{"n_layer": 12, "d_model": 192, "n_experts": 80, "experts_per_token": 4, "d_expert": 96, "d_shared_expert": 0, "activation": "swiglu", "moe_layers": [0, 1, 2, 3, 4, 5, 6, 7, 8, 9, 10, 11], "router_score": "softmax", "normalize_top_k": false, "routed_scale": 4.47, "balance_loss": 0.000646, "balance_bias": true, "n_groups": 4, "groups_per_token": 1, "init_std_router": 0.0114, "lr_router": 0.00112, "n_head": 6, "n_kv_head": 2, "head_dim": 32, "vocab_size": 16384, "norm": "layernorm", "norm_place": "pre", "norm_eps": 1e-05, "positions": "rope", "rope_base": 2020.0, "rope_fraction": 1.0, "qk_norm": true, "attn_scale": 0.177, "tie_embeddings": false, "parallel_block": false, "init": "uniform", "init_std_qkv": 0.0371, "init_std_o": 0.0, "init_std_up": 0.0371, "init_std_down": 0.0, "optimizer": "adamw", "lr": 0.00214, "lr_mult_qkv": 0.5, "beta1": 0.9, "beta2": 0.95, "lr_head": 0.0102, "warmup_steps": 350, "schedule": "wsd", "decay_fraction": 0.387, "decay_shape": "linear", "final_lr_fraction": 0.05, "batch_tokens": [131072, 262144, 393216], "seq_len": 512, "doc_mask": true, "train_tokens": 801400000, "steps": 3355, "dataset": "wikipedia_en"}
Below are experts of layer 5 (counted from 0) of a mixture-of-experts language model. Rows are named router (the router's row for the expert), gate (a neuron's input weights, with its number), up (a neuron's input weights, with its number) and show model dimensions 0-95. Each number is 50 + 15 x the weight over its row's rms, rounded and kept within 0 to 99.
After each expert's rows: a language model's description of what the expert responds to; "gets" lists some tokens that make up at least twice as much of what it gets as of all text. This comes from a sample of Wikipedia text that the model never trained on. Tokens count by the router's weight.

# expert 51
router:31 46 49 65 90 38 48 23 59 36 52 36 70 47 55 75 55 48 52 54 73 36 32 52 84 85 45 52 39 61 57 43 43 54 60 68 32 57 50 44 21 69 42 22 35 70 70 49 60 40 47 50 34 25 53 67 14 41 63 54 63 51 58 68 58 72 62 69 48 66 53 44 42 65 43 54 51 44 70 36 53 58 45 29 62 53 14 74 50 72 59 54 62 29 67 56
gate0:72 46 30 61 87 33 77 63 52 40 20 55 79 23 59 57 18 25 74 34 58 47 67 70 62 38 49 55 67 69 34 31 38 52 49 39 45 69 62 60 53 16 41 19 53 48 54 39 74 48 64 46 61 46 71 49 46 23 37 22 44 40 40 51 62 54 46 47 43 34 65 26 50 78 40 13 27 50 38 50 44 49 25 66 35 40 49 21 27 50 63 54 62 34 62 57
up0:36 17 73 57 43 62 30 60 52 63 49 50 43 51 81 49 77 47 47 59 42 57 72 32 56 56 44 33 41 67 46 28 60 59 48 18 57 86 57 68 77 55 45 37 08 74 27 62 31 52 17 40 46 65 39 26 40 49 72 52 76 54 56 37 47 44 60 61 57 29 50 53 48 46 52 55 60 43 64 50 70 34 58 62 37 61 55 44 54 49 29 44 63 52 38 47
Buildings and locations. Function words and nouns in articles on buildings, sites and geography, such as listed buildings, brick, terminus, located in, textile mill.
gets: " |", ",", " in", " to", ":", "\n"

# expert 48
router:80 41 60 56 88 32 52 40 46 46 43 50 39 46 63 26 62 65 66 50 47 29 60 36 91 66 21 49 35 65 57 43 69 57 70 52 32 73 29 42 43 47 33 43 50 36 86 50 74 18 64 59 47 37 50 35 47 39 51 46 54 56 76 67 73 50 54 70 64 69 57 44 49 34 73 82 26 32 41 45 55 55 19 61 50 65 44 70 59 60 52 34 52 32 65 52
gate0:75 56 49 47 70 66 24 41 42 46 44 31 73 52 58 51 72 56 47 55 37 51 64 14 59 35 51 43 52 57 56 53 36 41 44 53 56 59 36 54 61 28 66 50 36 26 62 48 56 38 58 49 71 64 80 42 27 34 24 19 11 45 65 49 46 70 71 32 70 37 63 45 55 30 54 36 17 22 49 38 38 32 43 46 52 73 27 67 35 65 32 67 57 32 32 52
up0:46 35 69 59 33 90 60 42 66 70 45 36 46 41 67 16 42 59 56 48 09 63 64 24 69 42 36 54 60 71 37 44 36 31 59 14 40 93 60 56 28 32 51 69 30 30 39 13 53 56 43 92 53 47 44 52 44 36 33 59 54 34 48 65 59 52 66 28 34 68 69 39 59 51 38 45 32 49 48 41 41 44 30 84 61 53 34 53 56 65 35 51 68 43 37 39
Geographic infobox statistics. Numbers and labels in place infoboxes for population, area, elevation and coordinates, like Population (2010), sq mi, census.
gets: "1", "2", " of", " in", " area", "0"

# expert 16
router:45 78 56 60 51 68 40 38 49 59 57 43 55 35 64 48 67 45 55 73 29 60 35 58 50 60 57 72 74 56 44 30 67 47 61 38 49 39 85 31 81 44 69 77 33 30 56 26 49 35 69 46 41 75 28 67 40 68 66 55 31 49 31 61 54 36 43 57 47 65 60 49 67 49 55 44 40 61 33 50 35 56 55 26 72 23 62 68 39 56 33 41 70 44 30 48
gate0:31 60 61 55 81 40 41 38 35 29 53 78 43 53 37 78 57 39 72 47 70 31 46 71 32 38 74 49 59 41 77 66 46 47 70 54 52 51 56 32 43 52 46 34 41 79 53 41 62 47 41 70 57 48 60 60 53 51 38 47 70 12 86 64 60 35 81 57 47 79 53 48 65 31 75 69 51 54 37 59 32 47 69 39 36 42 37 30 35 22 29 46 39 42 55 26
up0:36 28 62 57 64 71 50 35 17 60 35 19 50 51 49 44 62 46 58 69 55 49 82 54 67 80 45 51 22 71 43 43 47 42 62 69 56 46 48 60 31 77 60 22 62 54 36 65 50 65 67 53 60 54 40 57 70 18 44 30 26 46 46 36 39 79 53 47 54 69 45 54 48 62 57 22 58 64 83 39 51 40 64 66 50 38 43 81 60 61 53 55 44 41 50 39
Quotes and sentence ends. Sentence-ending periods, closing quotes with punctuation, and contractions after I' in quoted speech, like ." and I'm, plus ' of' and ' and'.
gets: " of", ".\n\n", ".\n", "o", " \"", "s"

# expert 57
router:39 55 23 74 72 58 40 42 63 55 36 10 52 31 52 53 45 54 40 38 67 57 40 53 71 82 28 49 51 71 62 57 47 35 52 45 51 70 63 48 45 72 51 33 50 77 51 44 62 62 46 52 46 69 63 46 70 80 55 58 62 72 57 53 62 45 53 56 36 69 46 13 63 70 58 43 22 64 55 43 58 54 51 14 34 64 28 58 62 80 82 58 52 55 36 76
gate0:60 20 31 63 58 41 61 65 27 44 51 47 40 42 46 52 46 55 36 85 56 55 47 36 61 46 50 80 65 60 84 58 73 60 39 44 51 30 46 43 57 31 40 40 38 59 70 50 54 49 64 58 36 41 47 40 43 63 63 32 69 59 37 44 49 36 60 70 68 63 57 44 61 31 54 36 22 18 59 47 68 89 65 48 41 44 46 46 70 81 38 63 45 30 57 75
up0:74 16 37 72 48 57 39 59 61 22 49 54 48 43 73 51 61 59 42 93 51 79 36 63 83 72 47 62 45 56 65 58 58 59 36 43 45 50 35 56 64 43 51 56 57 65 58 50 59 59 51 26 52 51 69 33 52 37 55 29 66 38 39 49 49 46 40 74 63 46 48 33 51 44 46 45 35 23 47 33 57 89 36 46 58 28 42 58 35 72 55 54 82 32 47 63
Biography connecting words. Commas and prepositions in birth, death and family statements of biographies and shipwrecks, such as born to, whilst, wife, husband.
gets: ",", " of", ":", " by", " for", " with"

# expert 58
router:45 49 41 63 63 35 28 46 64 49 47 19 64 49 44 65 52 46 39 49 23 68 36 54 73 75 32 70 49 55 62 55 43 34 56 41 58 87 66 40 42 33 59 53 35 82 49 21 41 75 39 49 45 48 56 50 51 80 76 50 38 54 56 68 58 72 49 82 49 84 57 21 45 66 28 39 32 78 55 46 74 56 42 31 34 52 25 53 53 55 51 37 62 28 69 55
gate0:53 22 64 41 27 61 22 22 73 72 72 33 74 56 56 60 45 35 49 55 44 51 31 23 81 49 56 59 32 35 30 46 48 52 56 73 68 41 48 61 38 59 49 59 63 51 79 52 42 56 74 80 65 59 42 33 33 34 45 64 44 45 54 34 43 45 61 39 51 69 62 65 21 59 51 63 52 67 68 49 41 34 29 54 56 76 33 64 26 33 39 49 36 29 83 56
up0:74 43 38 73 55 40 42 62 55 26 47 57 37 57 37 60 59 48 47 39 33 49 58 64 66 80 22 45 77 70 52 38 40 64 26 54 31 38 68 60 61 51 47 34 48 59 33 39 46 36 41 48 40 13 57 62 35 50 60 37 73 52 53 66 70 48 89 40 50 46 39 63 50 47 36 56 80 77 55 63 60 39 63 21 36 39 67 62 57 56 66 57 48 71 74 56
Life-date connectors. Dashes, in, to, until and age inside birth–death date spans and born lines of biographies, like (1927 – 2018), (age 59).
gets: " in", " to", " –", " and", "–", " until"

# expert 34
router:63 62 30 34 76 54 36 72 72 54 72 53 53 65 25 50 23 42 36 45 36 72 08 60 37 60 49 55 37 16 28 64 62 55 58 64 51 80 61 68 31 63 52 50 78 40 72 48 46 52 64 92 36 55 38 69 55 80 60 71 34 41 39 32 56 56 41 49 48 60 58 48 32 78 38 58 56 62 39 47 40 78 42 77 61 66 58 35 40 36 54 43 45 57 54 45
gate1:44 19 45 46 37 32 66 51 54 37 51 70 45 44 38 39 76 50 49 43 42 63 44 31 53 53 32 35 55 42 41 77 13 68 45 71 55 45 54 28 40 36 75 85 38 39 72 50 31 48 55 59 43 57 23 60 65 56 46 45 66 35 50 53 56 48 34 52 39 12 55 60 39 57 27 67 56 49 47 57 62 77 60 53 55 56 67 65 23 43 82 47 37 52 63 46
up1:73 76 43 66 54 66 37 35 58 61 69 82 55 86 42 15 51 45 55 42 54 76 47 32 47 68 56 67 60 52 50 27 48 19 39 28 44 46 18 38 24 70 49 54 69 46 35 19 50 62 36 69 65 50 58 38 48 38 66 21 59 39 47 34 32 77 48 46 52 54 66 46 36 47 27 75 59 49 72 43 49 48 36 60 58 34 54 55 80 46 65 63 48 57 65 53
US names and institutions. Capitalized words in American place and institution names after the, of or in, like Washington D.C., New York, United States, Federal.
gets: " the", " United", " New", " D", " T", " U"

# expert 20
router:42 46 41 40 45 55 32 55 64 38 74 30 53 35 45 57 71 62 46 71 59 59 47 70 34 72 33 39 58 45 51 56 56 47 63 48 50 89 67 53 59 26 60 63 65 33 28 41 40 64 52 64 38 47 56 65 27 41 37 60 36 40 20 49 44 55 33 21 34 12 63 65 41 66 58 35 53 70 42 61 37 62 80 68 43 34 64 42 55 38 50 45 49 50 03 57
gate0:29 47 52 59 39 61 54 41 43 52 55 68 46 41 50 44 47 61 77 40 61 46 51 58 54 28 56 35 78 38 47 32 59 35 53 31 36 21 55 21 32 38 28 41 45 31 45 40 59 22 66 53 59 49 41 39 61 31 23 42 59 49 44 34 67 44 66 59 59 79 45 54 36 31 60 55 54 29 51 76 54 37 55 66 53 53 28 46 64 38 58 83 21 46 41 30
up0:50 88 25 39 50 31 42 80 48 76 56 68 35 32 62 47 47 74 45 45 59 79 75 54 43 58 35 48 69 22 42 61 62 14 45 61 31 35 35 22 54 44 39 53 69 46 33 54 72 59 60 48 50 55 59 68 38 45 30 52 25 57 41 51 38 39 53 41 55 53 55 61 53 27 75 66 30 50 78 73 63 56 71 72 36 41 62 60 50 35 53 53 30 32 36 24
Proper-name first words. First word of a capitalized name or title after the or of, such as General Hospital, Operation Slipper, Red Wings, and adjectives like public, royal, human.
gets: " the", "==", " The", "|", " United", " public"

# expert 47
router:36 34 49 77 90 42 43 32 64 47 58 08 64 27 37 70 39 43 63 63 72 55 44 56 96 70 42 52 57 74 43 36 61 42 49 46 50 70 79 31 46 60 53 40 49 64 34 23 60 67 62 61 37 33 67 46 24 50 59 23 50 52 65 61 64 48 48 66 31 45 39 47 59 60 47 33 33 56 88 48 84 40 12 26 33 48 36 46 47 45 67 55 55 49 71 82
gate0:60 40 34 62 51 54 61 42 34 45 49 49 14 43 58 46 62 51 53 70 53 72 79 67 58 49 32 55 61 34 43 70 83 39 45 52 81 51 56 39 54 17 48 69 53 67 36 19 34 55 50 66 59 49 59 58 59 51 16 56 34 55 35 44 54 28 50 36 42 39 66 76 69 37 49 35 62 62 62 50 50 64 66 67 44 23 56 02 51 50 37 41 49 49 56 44
up0:70 37 53 61 62 42 30 46 75 62 40 57 41 55 31 26 38 37 59 46 55 55 30 56 23 57 50 29 57 42 18 38 43 36 33 37 37 48 35 25 51 60 40 44 44 76 46 44 71 53 03 46 33 89 44 29 50 53 56 62 52 46 65 56 21 59 24 82 49 69 48 69 65 86 58 63 56 43 51 48 38 61 48 42 33 50 32 54 70 57 58 38 21 45 63 47
Infobox punctuation and separators. Colons, semicolons, slashes and commas in infobox fields and coordinates, such as the semicolon in 1930; 95 years ago.
gets: ":", " in", " /", ",", ";", "\n"

# expert 63
router:68 69 58 64 55 56 43 32 51 41 37 44 36 57 54 51 42 72 36 52 80 48 51 37 68 67 31 31 60 50 54 50 24 51 29 68 68 66 43 32 71 29 44 30 50 56 32 39 61 43 51 23 56 51 48 31 54 62 48 50 61 25 58 71 41 43 54 70 67 32 50 37 64 68 33 39 46 48 23 57 78 57 38 37 26 63 33 63 68 34 37 48 47 61 79 62
gate0:43 66 43 64 56 52 14 50 58 38 60 60 42 55 51 52 70 54 67 21 36 57 19 69 56 33 36 29 45 39 50 62 23 54 53 45 52 42 64 35 44 46 62 28 46 68 61 80 37 50 69 61 33 45 19 52 40 61 27 54 31 53 49 24 38 73 73 61 59 50 56 52 38 50 73 73 43 42 39 29 68 52 55 77 47 40 38 24 33 68 45 55 41 23 35 68
up0:51 29 00 54 54 40 44 43 64 53 50 52 40 41 64 68 42 71 60 74 76 53 33 56 43 60 53 27 52 47 56 40 84 44 47 42 60 57 72 36 71 42 40 26 33 47 45 17 53 47 51 36 47 41 52 23 73 52 45 32 73 46 56 64 44 36 58 48 51 77 31 42 74 31 51 29 80 54 67 50 41 46 49 46 40 56 44 56 57 71 45 39 53 49 39 67
Infobox and results fields. Infobox values, coordinate marks and results-table pipes for athletes, species and places, such as footballer, medal, Actinopterygii, Pradesh.
gets: " |", ")", "|", "^{", " medal", " footballer"

# expert 56
router:22 57 40 71 48 46 09 34 55 54 59 39 40 63 48 51 55 60 82 60 80 35 54 41 55 70 26 75 69 66 45 35 65 33 48 78 41 46 67 37 29 80 69 65 39 65 57 42 61 38 46 37 48 30 53 42 51 78 41 62 76 29 54 67 37 36 64 60 64 48 37 22 80 55 31 43 59 17 58 65 26 36 65 40 67 56 39 69 63 54 59 42 74 71 24 50
gate0:42 38 49 61 35 49 33 54 43 59 44 42 50 48 49 57 27 55 57 67 48 54 37 41 72 35 47 42 56 65 38 50 55 60 50 56 66 63 58 60 76 43 68 45 40 36 63 41 49 39 61 42 51 63 64 49 36 43 51 73 67 53 52 62 57 30 58 49 64 18 39 34 76 70 76 52 46 50 53 33 40 73 22 54 35 66 44 72 46 62 30 63 44 79 39 54
up0:68 55 26 54 41 59 71 28 38 44 49 33 15 44 78 48 64 55 42 44 55 47 51 30 40 50 61 38 46 53 62 32 56 50 64 57 36 70 71 64 65 49 70 21 61 17 16 47 54 52 55 71 78 33 65 29 47 44 34 57 37 55 60 62 43 54 64 33 29 42 20 27 37 51 40 75 24 42 17 38 56 24 36 63 55 40 59 47 38 35 69 69 39 29 28 45
Table cells and pipes. Pipes, numbers and first words of cells in wiki tables such as election results, chart positions, squad lists and track listings.
gets: " |", ")", "|", "1", "\"", "-"

# expert 50
router:28 44 57 54 32 54 60 40 56 54 55 71 49 19 14 54 44 34 79 49 68 38 76 54 55 63 43 63 41 47 34 51 41 47 49 44 50 59 59 15 52 54 60 48 50 48 46 55 25 76 65 36 37 28 46 26 61 30 75 46 72 63 34 22 44 58 55 61 49 49 17 66 62 45 64 49 39 60 68 44 43 61 44 31 52 62 48 33 68 64 53 53 33 36 70 18
gate1:12 42 51 39 60 51 66 49 31 30 56 59 52 30 51 36 61 29 33 47 53 55 67 15 51 78 62 46 73 44 47 39 24 57 51 68 31 67 55 57 50 70 15 47 48 35 26 52 46 43 33 29 45 72 67 63 29 61 47 53 58 35 53 44 50 83 37 43 39 49 56 51 42 61 11 60 51 60 27 54 60 52 83 66 66 73 21 54 76 58 37 54 37 60 42 46
up1:43 69 42 54 63 60 64 53 34 42 75 68 58 22 53 31 68 57 35 70 93 29 73 43 64 72 44 29 51 79 48 48 74 57 62 37 56 69 79 42 55 41 58 39 59 47 45 43 52 44 51 43 55 36 39 36 57 61 63 54 64 81 51 58 72 59 52 41 36 25 40 29 75 24 47 42 51 69 68 46 80 52 71 45 29 51 46 43 57 54 51 67 57 46 57 53
Clause starts and URL pieces. Words opening sentences or sections, such as During, Meanwhile, Plot, Reception, plus commas, percent signs in vote tables, and pieces of web addresses.
gets: " of", ".", " In", " and", "%", "00"

# expert 33
router:36 63 66 18 38 59 62 53 40 39 51 69 49 75 60 35 67 38 62 42 66 37 72 29 48 46 44 37 73 51 29 36 32 37 47 74 56 82 49 52 63 39 46 55 54 45 48 57 65 53 75 53 58 40 60 32 51 52 50 62 43 47 46 30 38 80 39 35 49 26 49 62 55 22 50 64 61 48 50 51 17 40 41 62 55 77 49 68 48 55 37 51 62 47 99 26
gate0:53 66 29 53 41 81 48 39 57 76 33 35 44 53 75 51 61 63 58 39 54 48 68 52 43 33 28 27 43 51 60 65 70 59 26 45 52 66 56 65 61 35 45 77 46 30 56 27 58 22 64 40 46 28 46 48 44 41 52 71 55 70 60 54 52 45 50 67 67 54 32 64 36 51 80 59 60 54 42 24 55 44 50 11 40 47 06 29 45 56 47 43 41 61 37 48
up0:63 53 41 40 35 78 39 14 62 53 29 67 47 68 39 36 68 55 43 40 38 40 58 39 47 52 52 39 42 64 72 48 60 56 37 41 53 61 46 65 62 33 48 66 40 37 41 37 57 54 44 40 60 46 90 34 42 66 65 52 51 67 56 59 74 48 56 50 35 65 63 59 44 44 58 44 61 66 41 47 45 56 82 08 45 38 00 31 43 66 25 31 41 72 31 40
Sports statistics tables. Table cells, separators and headers in sports and election tables, such as GF, Career total, National cup, ±%.
gets: " ", " |", "–", " against", ";", " Democratic"

# expert 41
router:54 27 36 64 69 38 42 87 36 58 77 59 67 53 76 50 63 66 49 57 55 32 67 56 90 44 30 82 53 57 50 70 62 35 59 51 65 48 42 55 44 62 67 73 56 99 70 20 69 62 47 63 39 38 47 48 51 67 57 43 50 34 39 57 51 47 49 60 36 82 66 39 33 53 66 58 29 49 48 50 63 44 50 57 52 85 54 58 56 39 39 58 57 19 68 61
gate1:53 37 61 49 41 45 74 64 49 47 55 44 70 56 37 56 68 63 37 18 44 62 56 69 19 48 48 18 44 46 55 45 70 42 46 27 64 58 00 61 39 54 15 35 60 27 80 58 35 50 46 48 33 45 43 36 78 59 45 57 47 44 37 57 50 99 76 32 51 07 47 71 53 38 58 94 27 39 56 34 40 41 75 20 64 62 50 41 26 76 50 50 32 45 63 57
up1:55 70 56 42 21 91 23 44 46 45 47 43 29 47 40 71 59 50 60 43 51 49 54 28 55 28 35 35 63 63 49 61 37 52 59 38 74 62 60 57 33 49 52 85 57 41 47 74 52 46 55 48 41 17 44 45 43 58 52 51 05 64 49 63 37 45 61 30 41 36 54 42 74 41 57 33 58 52 35 43 23 55 80 24 60 55 49 29 51 58 52 36 26 46 53 70
Numbers, ranges and dates. Numbers, units and range words in demographics, climate tables and infoboxes, such as 0 to 14, 199 lb, 13 March.
gets: " |", ",", ".", " to", "201", " from"

# expert 39
router:57 51 59 35 47 42 37 77 68 78 65 67 57 60 32 51 33 51 41 52 35 51 32 56 51 53 31 54 44 09 24 49 37 42 60 64 60 48 53 44 31 68 49 07 74 59 74 69 55 55 67 81 58 57 52 57 54 77 42 40 36 33 26 36 44 86 55 49 48 45 51 56 36 63 45 74 63 54 51 46 32 55 52 99 37 80 68 47 46 30 38 50 55 52 59 42
gate0:54 22 40 51 90 45 61 77 56 60 53 74 43 56 29 39 12 56 49 51 66 33 53 41 53 51 70 60 54 31 63 60 44 64 60 71 48 43 70 56 30 64 23 20 60 21 39 49 59 26 46 49 31 56 54 54 72 70 62 37 50 56 46 23 32 28 60 50 74 40 56 49 52 61 52 36 63 51 41 25 33 72 47 64 54 49 29 52 41 47 35 71 27 56 49 60
up0:41 43 24 51 66 56 74 67 45 50 53 41 37 50 57 54 44 44 48 53 47 67 80 52 43 27 56 31 47 53 29 62 32 33 53 55 50 60 40 62 57 42 58 41 33 39 33 53 55 60 53 75 48 36 50 67 47 50 61 54 60 71 50 31 53 35 29 65 60 59 22 77 41 50 59 58 47 49 19 67 77 21 33 39 52 35 73 41 29 33 34 70 72 34 56 37
US names and places. The and proper-name words in American institutions, colleges, sports and places, such as National, Catholic, Supreme, Ole Miss, and Coordinates colons.
gets: " the", " New", " John", " United", " National", " High"

# expert 61
router:67 42 35 66 72 24 50 58 45 72 62 45 53 40 69 71 55 57 49 54 65 27 61 57 55 65 60 36 84 56 71 48 58 20 58 56 60 43 62 14 39 35 50 48 15 67 39 41 55 54 28 32 54 29 31 35 63 69 57 56 65 31 79 72 32 44 38 49 38 35 33 43 90 42 51 48 65 67 52 48 59 54 53 50 52 56 48 49 49 17 55 70 56 64 57 48
gate0:57 23 46 40 48 48 77 62 49 68 52 71 64 56 51 45 46 49 54 39 47 76 46 59 72 47 29 47 58 49 81 41 63 31 64 33 57 37 39 47 24 62 32 59 93 54 76 57 60 49 38 50 42 30 54 26 84 39 43 44 74 39 50 35 27 59 70 35 53 46 47 49 26 59 77 51 31 43 47 45 26 52 67 31 38 41 39 38 50 35 30 64 67 52 69 47
up0:49 56 55 45 36 36 42 18 49 30 61 45 60 40 43 54 45 82 64 44 39 67 51 47 44 24 76 46 45 55 51 66 74 44 73 74 54 34 37 54 53 49 52 69 61 44 52 59 70 40 25 40 53 57 42 36 70 61 18 43 49 51 51 72 30 38 59 60 53 39 45 38 25 76 61 53 43 39 48 65 40 15 37 55 39 56 69 55 30 61 54 30 59 84 46 18
Music chronology separators. Pipes separating previous and next releases in singles or album chronologies, plus articles and pipes in music article infoboxes and track lists.
gets: " |", " the", " a", "-", ":", " The"

# expert 54
router:65 52 44 50 93 51 52 37 62 38 42 20 52 51 37 61 47 35 27 34 46 57 46 78 37 51 53 47 58 61 75 37 36 52 53 57 20 91 71 45 17 46 11 43 70 44 76 45 40 51 56 77 45 43 59 40 46 38 72 44 42 63 53 46 63 71 56 42 60 41 42 33 48 47 38 57 35 39 50 52 58 53 71 59 81 33 46 40 73 80 69 62 54 29 59 62
gate0:58 50 41 00 55 33 33 31 57 47 50 40 36 29 46 62 47 53 52 42 27 62 36 66 18 47 64 39 41 60 71 47 50 90 40 24 43 61 81 59 63 26 48 52 19 66 47 65 77 58 40 54 37 56 68 48 42 38 82 48 61 60 54 52 36 24 47 48 59 38 57 59 43 42 73 56 59 54 68 65 31 53 55 52 32 31 48 53 38 66 43 42 35 67 39 60
up0:50 31 43 76 68 28 73 50 50 34 57 61 49 68 60 52 62 73 52 48 29 57 50 63 49 57 61 58 53 26 37 56 58 24 43 70 46 44 56 35 61 93 44 35 63 40 55 40 24 48 67 57 67 93 44 58 54 57 53 30 31 40 55 58 57 75 49 49 21 42 51 55 52 78 51 73 70 43 49 61 49 69 59 63 63 41 70 27 46 34 73 52 64 75 96 76
Table and numeric digits. Digit pieces inside large numbers, vote counts, ISBNs and dates, mostly in tables, like 7,307, 978-1, 2025.
gets: "5", "8", "00", "9", "7", "1"

# expert 14
router:33 66 58 27 56 56 35 34 54 40 61 41 47 48 50 60 42 26 45 38 53 36 52 62 62 78 42 58 44 65 31 41 64 66 64 41 11 77 81 51 49 53 56 78 24 72 58 36 56 66 45 57 46 63 49 49 55 80 58 33 52 55 22 32 58 62 49 42 39 45 58 63 48 47 52 52 60 58 48 62 71 53 48 42 64 15 46 41 71 71 44 32 65 33 37 52
gate0:33 51 38 38 44 46 50 69 61 64 62 62 61 52 68 59 19 27 44 29 27 42 56 48 42 41 41 67 45 28 61 42 41 60 63 53 40 30 70 63 75 39 31 06 60 61 33 34 39 52 56 80 98 25 30 23 77 36 53 64 30 45 47 29 70 60 66 64 60 54 32 48 41 58 67 82 51 48 49 74 61 69 76 57 54 54 48 30 28 57 32 46 56 42 33 23
up0:57 53 51 34 69 39 58 72 38 29 13 63 62 55 76 47 55 40 63 45 21 47 57 58 33 31 53 42 55 44 73 45 51 55 23 34 61 40 37 56 44 51 17 55 61 71 65 81 88 40 18 36 05 48 47 41 41 24 51 26 53 51 50 66 32 46 34 57 55 56 49 49 53 35 52 52 45 41 60 46 42 31 42 63 36 83 33 46 59 46 41 68 21 59 70 57
Quote ends and line breaks. Closing quotes and line breaks ending titles, citations and paragraphs, plus "there" completed inside quoted speech and words within song titles.
gets: "\n", ".\n\n", ".\n", ")\n", " \"", "\"\n"

# expert 55
router:51 34 28 66 65 20 47 43 53 52 71 67 57 54 69 76 60 65 46 82 52 66 43 60 62 68 34 69 60 47 53 69 75 47 38 65 63 58 46 57 69 59 49 49 64 69 67 20 69 31 41 49 41 55 36 67 46 41 50 51 41 19 51 58 56 52 43 51 62 52 60 39 60 39 51 42 51 32 35 75 55 37 73 62 43 36 56 42 48 34 50 46 73 46 63 65
gate0:46 41 32 57 66 56 45 51 47 57 43 68 21 36 39 60 23 14 77 43 28 54 68 55 56 27 53 55 46 69 37 26 62 45 39 58 57 52 67 48 55 54 58 67 26 73 52 37 37 53 78 35 42 28 56 25 62 67 57 36 61 15 36 64 47 52 66 46 56 61 37 68 76 28 37 42 47 46 63 62 58 46 38 22 39 52 59 46 61 47 46 57 31 29 64 39
up0:91 25 63 50 48 25 43 48 53 38 64 65 18 51 69 85 47 58 64 43 19 50 47 21 60 48 86 56 39 81 67 59 50 57 59 55 42 33 66 29 62 39 67 51 58 63 49 33 37 28 68 28 53 44 51 03 64 28 54 33 22 40 49 64 76 57 38 69 51 34 40 88 51 45 55 34 36 58 61 55 52 59 41 55 48 36 37 43 40 56 32 57 61 34 54 62
Census and infobox fields. Demographic percentage tables (NH, Native American, Latinos) and infobox field labels like Label, Producer, Occupations, Type.
gets: " |", "-", " to", "%", " about", "born"

# expert 17
router:72 60 46 50 57 43 57 79 53 57 48 61 49 21 26 22 57 45 58 49 36 40 62 70 75 68 58 64 43 25 55 43 54 36 41 34 49 46 46 27 44 57 37 41 77 50 35 51 45 89 64 61 49 66 48 68 53 32 47 49 62 50 32 56 65 69 49 78 40 87 30 52 75 64 12 49 51 28 74 62 73 51 43 80 54 71 61 32 65 32 44 59 65 52 57 47
gate0:34 54 18 86 56 67 61 35 56 76 55 56 50 38 82 50 38 25 17 30 29 41 39 42 61 56 51 63 62 41 51 39 53 52 65 33 52 62 22 56 54 50 60 53 42 38 27 38 68 33 38 43 45 59 43 57 24 45 63 85 47 57 58 27 65 61 54 61 49 62 34 57 46 61 55 66 38 78 95 49 44 67 56 30 42 70 43 56 51 45 56 48 48 37 50 45
up0:30 48 36 44 69 55 67 33 36 49 48 46 52 34 30 59 55 46 33 55 43 41 32 42 68 57 57 61 39 36 48 44 69 58 59 14 34 86 42 75 74 61 53 06 70 53 68 74 79 43 48 72 32 37 66 57 22 46 46 45 32 64 49 58 63 70 62 43 52 57 58 39 40 67 55 36 44 44 46 39 55 60 59 50 44 37 43 66 42 46 42 35 50 58 39 74
Lists and career entries. Spaces, pipes, line breaks and name fragments in bulleted lists of careers, education and personnel, such as Coaching career, B.Sc, Ken Bethea.
gets: " ", " |", "\n", "1", "\n\n", "r"

# expert 35
router:27 49 70 41 39 44 74 65 47 37 60 63 36 58 65 40 68 50 48 51 65 39 66 56 32 68 53 39 72 35 36 28 55 54 45 70 61 72 26 70 44 50 31 39 38 37 56 52 56 59 68 36 43 36 39 23 54 62 53 63 67 43 56 29 24 75 54 50 47 33 48 70 49 33 50 42 66 56 61 46 41 42 36 58 35 80 55 73 29 53 29 53 60 49 86 16
gate1:57 39 38 58 53 51 72 39 56 36 59 47 40 44 32 69 50 63 45 58 39 38 43 52 30 60 91 46 87 41 51 30 28 62 39 36 44 70 43 47 37 42 50 36 62 55 49 63 11 54 37 42 59 50 53 74 46 53 33 51 24 42 44 66 57 56 61 77 46 37 29 41 46 49 32 27 51 66 33 58 60 63 58 75 50 73 36 36 51 69 50 65 64 45 26 37
up1:27 64 49 19 33 77 63 45 36 52 53 52 20 56 55 25 58 39 47 68 48 36 65 34 88 70 42 35 23 25 54 57 33 68 25 59 57 45 40 54 18 46 40 46 49 32 40 87 74 45 44 32 10 46 55 41 56 51 34 46 54 21 69 65 37 59 56 33 42 63 49 68 38 73 42 43 70 61 51 35 44 66 52 56 38 31 43 41 41 48 48 62 54 71 58 61
Sports and election tables. Table separator rows, pipes, numbers and headers in league standings and results tables, such as Pts, GF, Qualification, plus elected in captions.
gets: " ", " |", "|---|---|---|---|---|---|\n", " |\n", " Total", "|---|---|---|---|---|\n"